Below are experts of layer 5 (counted from 0) of a mixture-of-experts language model. Rows are named router (the router's row for the expert), gate (a neuron's input weights, with its number), up (a neuron's input weights, with its number), down (a neuron's output weights, with its number) and show model dimensions 128-191. Each number is 128 + 24 x the weight over its row's rms, rounded and kept within 0 to 255. Numbers have three digits each.
After each expert's rows: "gets" lists some tokens that make up at least twice as much of what it gets as of all text. This comes from a sample of Wikipedia text that the model never trained on. Tokens count by the router's weight.

# expert 13
router:153137138143105104145114148130145146139136131102180141069141123142125150096143157099134148123118135111143137103130127154122139105125143100185115117139109142059150103124151108150103146142113154
gate0:092137138120143099102114127108169144108090106102153107108132130116114153132108098129117114125053150133127110125120104194129076100115157061154119116093098119129109119109125115111127111138121130
up0:155138131090138135132140108092169137113127133147161140125096156087121120177197143110127120105084175143129120115127116107142112137101107126165097127130150150117156142131155068118112147152155135
down0:095100129148155105130147131121171150115137093134177140188127078161118130104115116146088096101116115115132141139112121160159167095109134139129158104096105147139122072161131149161098113097151115
gate1:137106127121100122155124121123136151160086115154116136147148150076153097104087140099128149117122112127167115135162164109120128131107138133112128165161122142090123102124140068081114132115146112
up1:174140146091131134116167117159111157110078143122145143148152134151159122145114123150115125140139137142109132121139159174161163109145133133141140119094159097145145140113146123132141076097073094
down1:143129151157138105120157118104119183135114161157163123142097146159141112166169116122161111081143147150097133114156125092160124160144124103173128095136101096127153093118134111124114145157149156
gets: " F", " B", " b", " f", " W", "B"

# expert 6
router:125088138162095128202159132176157116125141142145154209118116139117134128162098149102134119138120110110129129093126110104152105120062118087124097101111122140125095084145177138124140076142088174
gate0:142107123139146119128136084158125161144138109115146146099149099060077181151140124133157170155184165137112142112133140129146125125153115115092130164102127116166145122151112105163182123152146156
up0:123134151096123117128126118095140054079137115127105106109136151143182120141129091106105135114111131120133125100092133150102122115123123139136152156149145139123125132125125103129125167092127102
down0:082120105133098134151124152183118141126142144102177103133127137158105151165140106123160101132136149141132088159101138169141118112126157119111154098109114112159098088128139097146079123133139153
gate1:150165139121099131113148087141156100155142144136132170139086140116168119154137121164149150112152117129141097135094133140167119086168161102156144132088161140104144082152123149154138074156061151
up1:106156122114126128128194119190155139103151164116134119088091111127154124134103148124134121147120145124071140130098080109149158169160149175112114116136115114130087115147115152137151178113125143
down1:129137134127122106144109172100157144125126073123108132131147115197133128069151142155120125166117131122121126151131130073122132135140114179149132078123126123096154153148073092080161124129116122
gets: "0", "9", "1", " to", " ", "–"

# expert 1
router:117135150146121145147125157187106170144128189125146163126117175124155130106145130130135134117117099121162102112122143132126136079104124139155137137123128121060131110127142131090066178121089141
gate0:129115132105126169141103191139150113162129146109112109096151117112106146092111143085134125120143131108140111144142152064145124112129133112112144189103113116107129128143136105125107110124171154
up0:129091133165103165157143141154168101155130131103103096123097123104099150166122138095186163129097099147134128107135097108111130126136168087099182161101140132145134132164089147088110099103162144
down0:095131154155142124154054156107129111145088141142099081184122102105146103126155105156127142123107140149104119106114108141115136128119121134102120141119131134139098130156119129128144129123105115
gate1:148100179166119144121127126139125144111128143113133110109117164133087140107137128126121100108116150141074099145155182176141137126083137080110147088145125136111109095116138128131141154139117120
up1:161077123143111111110096108134108154143130106126139175143162107112147078126104108130124117124150116121158136160128149131107130106096123148112143129145112123107194165131149123126064118169134111
down1:120109097098130153128087099132140092164115125154141175080147080120115116122136155141119139138092114115116115098099133121118129159147151098122094126110140160131145140181128137172144126167138082
gets: " |", "|", ";", ")", " was", " —;"

# expert 2
router:123075135137097116170155151133091125125168172133154155150121156041129104139123134155146157102121116140153099096124140101146096093119134174154134093117110165105123087116155159154081112112105161
gate0:119118145113114106153138114164141117128175118164135132091093126106137123141128147157116171090146103127154139191138178120113137126113137143118107114114100134165153140140061212141133083119114136
up0:128112142097117123091115102181109184137113140161123119101102170142146120126104147148122147140097130150128153168151110125148163104131157141154141104164118112141150148174153114121141095138103134
down0:136095114137129125109076109136106121155141132113137111138039124155158112159122120107173108144149126139153161147137123164140114103117146149170109109112110135134145121148136119109142070102144117
gate1:144129127172154156104156142123127133112113174144119111182131182122129124077139158114145134139117154114127128116149155082147145085127127086074066141121108131092128106127104098121131104140124082
up1:123096150090126100135123109118157090106134097122110106134112076119105119169157118124102105130152090094122179148124105158123096099117162095126181135171140162124101097069141127112117124117154104
down1:144140131116134119101127122134149079146122116123105140156150108149094150148126147114115161192124061138086086101137140155104147117140143064098091137152152173142138111127114104121153134088093158
gets: "\n", " |\n", ".\n\n", ".", "\n\n", " ("

# expert 0
router:118124130131098166145151129142158151176148201117111146145121109116138117130120119113123161124092129125145119090116142131144131095112107127127158119151112139119142102126186121182106086156115152
gate0:101103137114124119138170115083174139109094093125159138158115145127132116110104115157092101151092128093163121123104111096171111147133091097142114135094100104109100117156114141145126117107208122
up0:134117128129106149143128140152115125153156144123139125117127112136142106134158138072123178160125118120079123139100148139093168126123130109126129139184118125130166117138176138105139173152098126
down0:109147118097152106162083096166142132142103149140121096138121149119153129105158128103158136156129130097103117115109116099153175163123120117148098134143112085077121139162140070185139157160120087
gate1:076140088105078134135183119097090162081142143121174159091134136141162112146140120089121142149104129104103121097100126123117098139113096145158141109123141116143164111112167109140105125111096126
up1:130133165150113111147115106163180086141099176109085131158133139100124115089109128122135124098138122142167167147142123123159115122145124098116141148157144173133131155136114092148134141172112112
down1:169123135090148092159082147104101080136132111098122085080117125132145155174141117084129137142176129151141122148132115115124164128138123115119124128120145127148161092123173159138145110140136141
gets: " of", " and", " in", " for", " by", " as"

# expert 12
router:095119134149113107125177142162153135147147176112128166137142137127142159140170105141153154093093122146127100097154105124146114127111119134139106136106101160149161132135131130126109117154112141
gate0:151087158127134124111119118110151161133115158146087107132161133124124104133134117168126143141155103123121128142091116105141139129064150126178154104146151116095138116151146142123120102118142123
up0:159144141150106111070165146125165100118110147172129145142132124149125155110140137112134148128110131097110141153158099109101101141124135104143080117174116118114123139096120118169139108099154076
down0:097157150130110116103142163070110131074113162113126164125166133149102117129103109093142135123136136163127104162110126101104149119124145104107155109108092125187107148137113122133122078115115097
gate1:083121134107127165167143131138118125104154133101117147125129100137113157154145117109135126112087106153142178107143136120138105099169144159096145116173128140125108130108111119131148131126130134
up1:138101160120102140131121147118116080101100146140163126130121194094140146131175150149089127160140089145168160139160123109142118134150132133121129151102155176117139112088114118134101129136160123
down1:131144123114128104146101161152132111152192110130184099136139114126159118098156114162087107126111182138119097123116103100109142137105130109160122107092108113130099134135117082085122129127092103
gets: ".", "le", "ie", "y", " John", "ry"

# expert 7
router:100097134119121151146151117138148131106134132162110172076130166058159109081101121135143130147142108156125118109126141138082124130107126116118083169098082133116117103124146087144083133131107135
gate68:112128141117119149132121119119148131109102094109132139133148134108114175141137109119160144080131107141131108145127128144121102090109119102144137143119125152122155115131146107125140147175124110
up68:131107152116144112144140098155088159091114129112132133145127154113126126089136181132181101137105143116127075122103165130148077135158142128155127133108132139158140159107147159104083134155123121
down68:150181128174137112092123114087099132116149106132114138073060127102101113104133145122150137107119165162098155151147147122140143175149092121086104199110124162100107101138126140109124155118107119
gate69:125133159114124106080133171169149179127139156104108111123156130098089142126122104131106145150129128109126125137113131161154109124128114094130135155094117113138134129137131102169141085131115101
up69:151132094146098121126140117113155085117103106133084106150115117130132140061090173141154144159114136134140099137084110134085152151127112130128095089155154101109101087124161104093139149108143174
down69:109124115118124105102130103142153129138152127077140190141119133178177123143112114111134115152145147114133151114106135135107138129111157118141108128115173103129081115138153131123155169154132107
gets: " K", "h", "u", "i", "an", "ak"

# expert 10
router:158133146114144131167165111162151160145123151138155153118104126099175118121133120123164150128122130137126129118089138128118124149125157133145138168176144148069120128104162119137121138158099129
gate0:158140152097118146142110115167157143124132137120140168164122166124127116141077114104137137156135163090099117091156137120154114165156125143130121119151097155136155129149137112139111102102147163
up0:149131112149173093112127123107121171123140124118148102102123096108143150116165116123122105115132085104158088143127100137090139118134173121146114143111140119101093104143098137135127137101134119
down0:154103152114113110146158155109162109108158145126168140119103122133132127106118146171103148117159127156109150162118168178123148127168102127135150076136140116109131066060122152126108170153110184
gate1:129141102142125123099158129149119153161129122121141070050175123088155106136188117115130092123131164144124128092095151120107098150134125098112150115141151156087112114100092129175137146140120127
up1:136161158132127100127160122142124101108107171146116139130121151111097118120129142109114125098087103153134133145119137096149155122164152116141143118107142126102180093162164179126106120117125142
down1:121141159149145124098090106162119136153131130120155130121143102130143129155129112118096207120136127192128103154154147182083125110113141133159128112147169182117148148130142146152103205166118164
gets: "%", " (", ".", " km", ")", " m"

# expert 5
router:141132127101117090163178159181144171135127165115131134111130130130157143126131129144113145132129107088123105083109129141129160108109102125165146127114138126055134128115155122122059124142102132
gate0:135120144133173165188131135104127149124133110117120103092173138124159139104132111128116157108097095125145104149133130126107149134124159116123074183145146168130166151139126111117076148080161161
up0:124118129095139104133139091149117156122149154173086147141152148085109146102120102171113112107105137112109122113166110104130140124163170121127142131120129165136118094172142161117181194134146180
down0:128097120165090126112166154113134136089111128194110141109128103131121165140080099166126122129108127154120121150151129117099120084070124120141131148126143147079155170150147122155112123111164104
gate1:136124142112111139114106132127107115161135135114121117093148090121119065155158122152129126145122104129154113164140121124094106142124125097168117105143132124140108132102128131109160111075120127
up1:123154114162183164147139096136174123135142156128087090082135103101169071141104109153089155132168109096130135136129111077145154172120132107156125174150165118132123102150156143171137117134128120
down1:120144069119121087090091097134111145171121168118137129107141120132144162128123146138101141120123139143107128115143166147155120117105166097116083125139165130122099120163155089113082178133154161
gets: ":", "-", " the", ",", " is", "′"

# expert 3
router:108079145102114108178131148152177182152102164125168199101112165098126159105144133111135147109122153098137116104151131157149119138113118132110153129116126115094118085127146156154100123126121136
gate0:147122120171080164125138114125126122107133149121125117107128120105129145135117137133140095126126155156142062107129186148125124152116136115129143113147150085105153117134105113136104170092183144
up0:149095129111132110195168155118136087117175099144154136123153137109155087139156152109124128144107123151148159094158102124095119127128131118125104162127164125101132142134137115093183136141116129
down0:134117131097115133124138138172116159139138151119124127175116105127123173145120116154096127120115128122113115160124135138110177156078132092136159129151137094148136143148157081126173118129130080
gate1:119133117109144123109111100173145132139132130113115158152160063126138117104113141109136164157133136157121108122172149064113144122079101167142116180150108168085137134135134083111095076105158116
up1:075145099103138154135149148086160126120103101098156138130140130163149137134126169123110132123132114165135120128145114149129138168186116117138157111144131126132131125137133173143172132155135115
down1:121106115122160130154171113147133136132114146101101086132101128093129112164087136148184124099110115125090141129125099196140122167156131143118105073133130147163123180121112135163118117098156162
gets: "2", "1", "3", "4", "5", "6"

# expert 9
router:124096122133113127120123126187141179142153182120123179146114117100140090161154147121140128163118109135129135117111134100124146154082129178130115087133090109100119091138169119141137110108119152
gate0:124151148158139143110140080099129132128162131161121119135131105119128174123135166156130147178119135108126152091166123135175109156109122150119113141176159109103112129143139154129136144100148123
up0:142151104104110156139106136139107089118129156150128151094156148153127094145156097090113131089139121116123138115140160140124122156122143143120078109173108149110115150112117137148080112099096125
down0:107152132106117135150101158122064135079150086118104113119140136101119119169178114107105145127192094117123192123132141136107158142093130128124129150169167144116174101156106133125129151156147132
gate1:111144183151132133119104164133151157184187149126137115118122132160160158137120148129059122130135105116095123087143124128117137127100101122176113137104136128168140126129097148124099132126132114
up1:147099145177140113120149110137114131151124109136157106156131116126162098142157124135115148092158109122139171179171111138170100143101121137125133139128116125126106166113120197156156106145117130
down1:141133113131114143139127108157151161129141132132144116134140137139126117143124102091094118083131135144134154135102111132131118169140146138071127143140190148100118121084112118148148130168170138
gets: ",", "ed", "ated", " that", "ing", " used"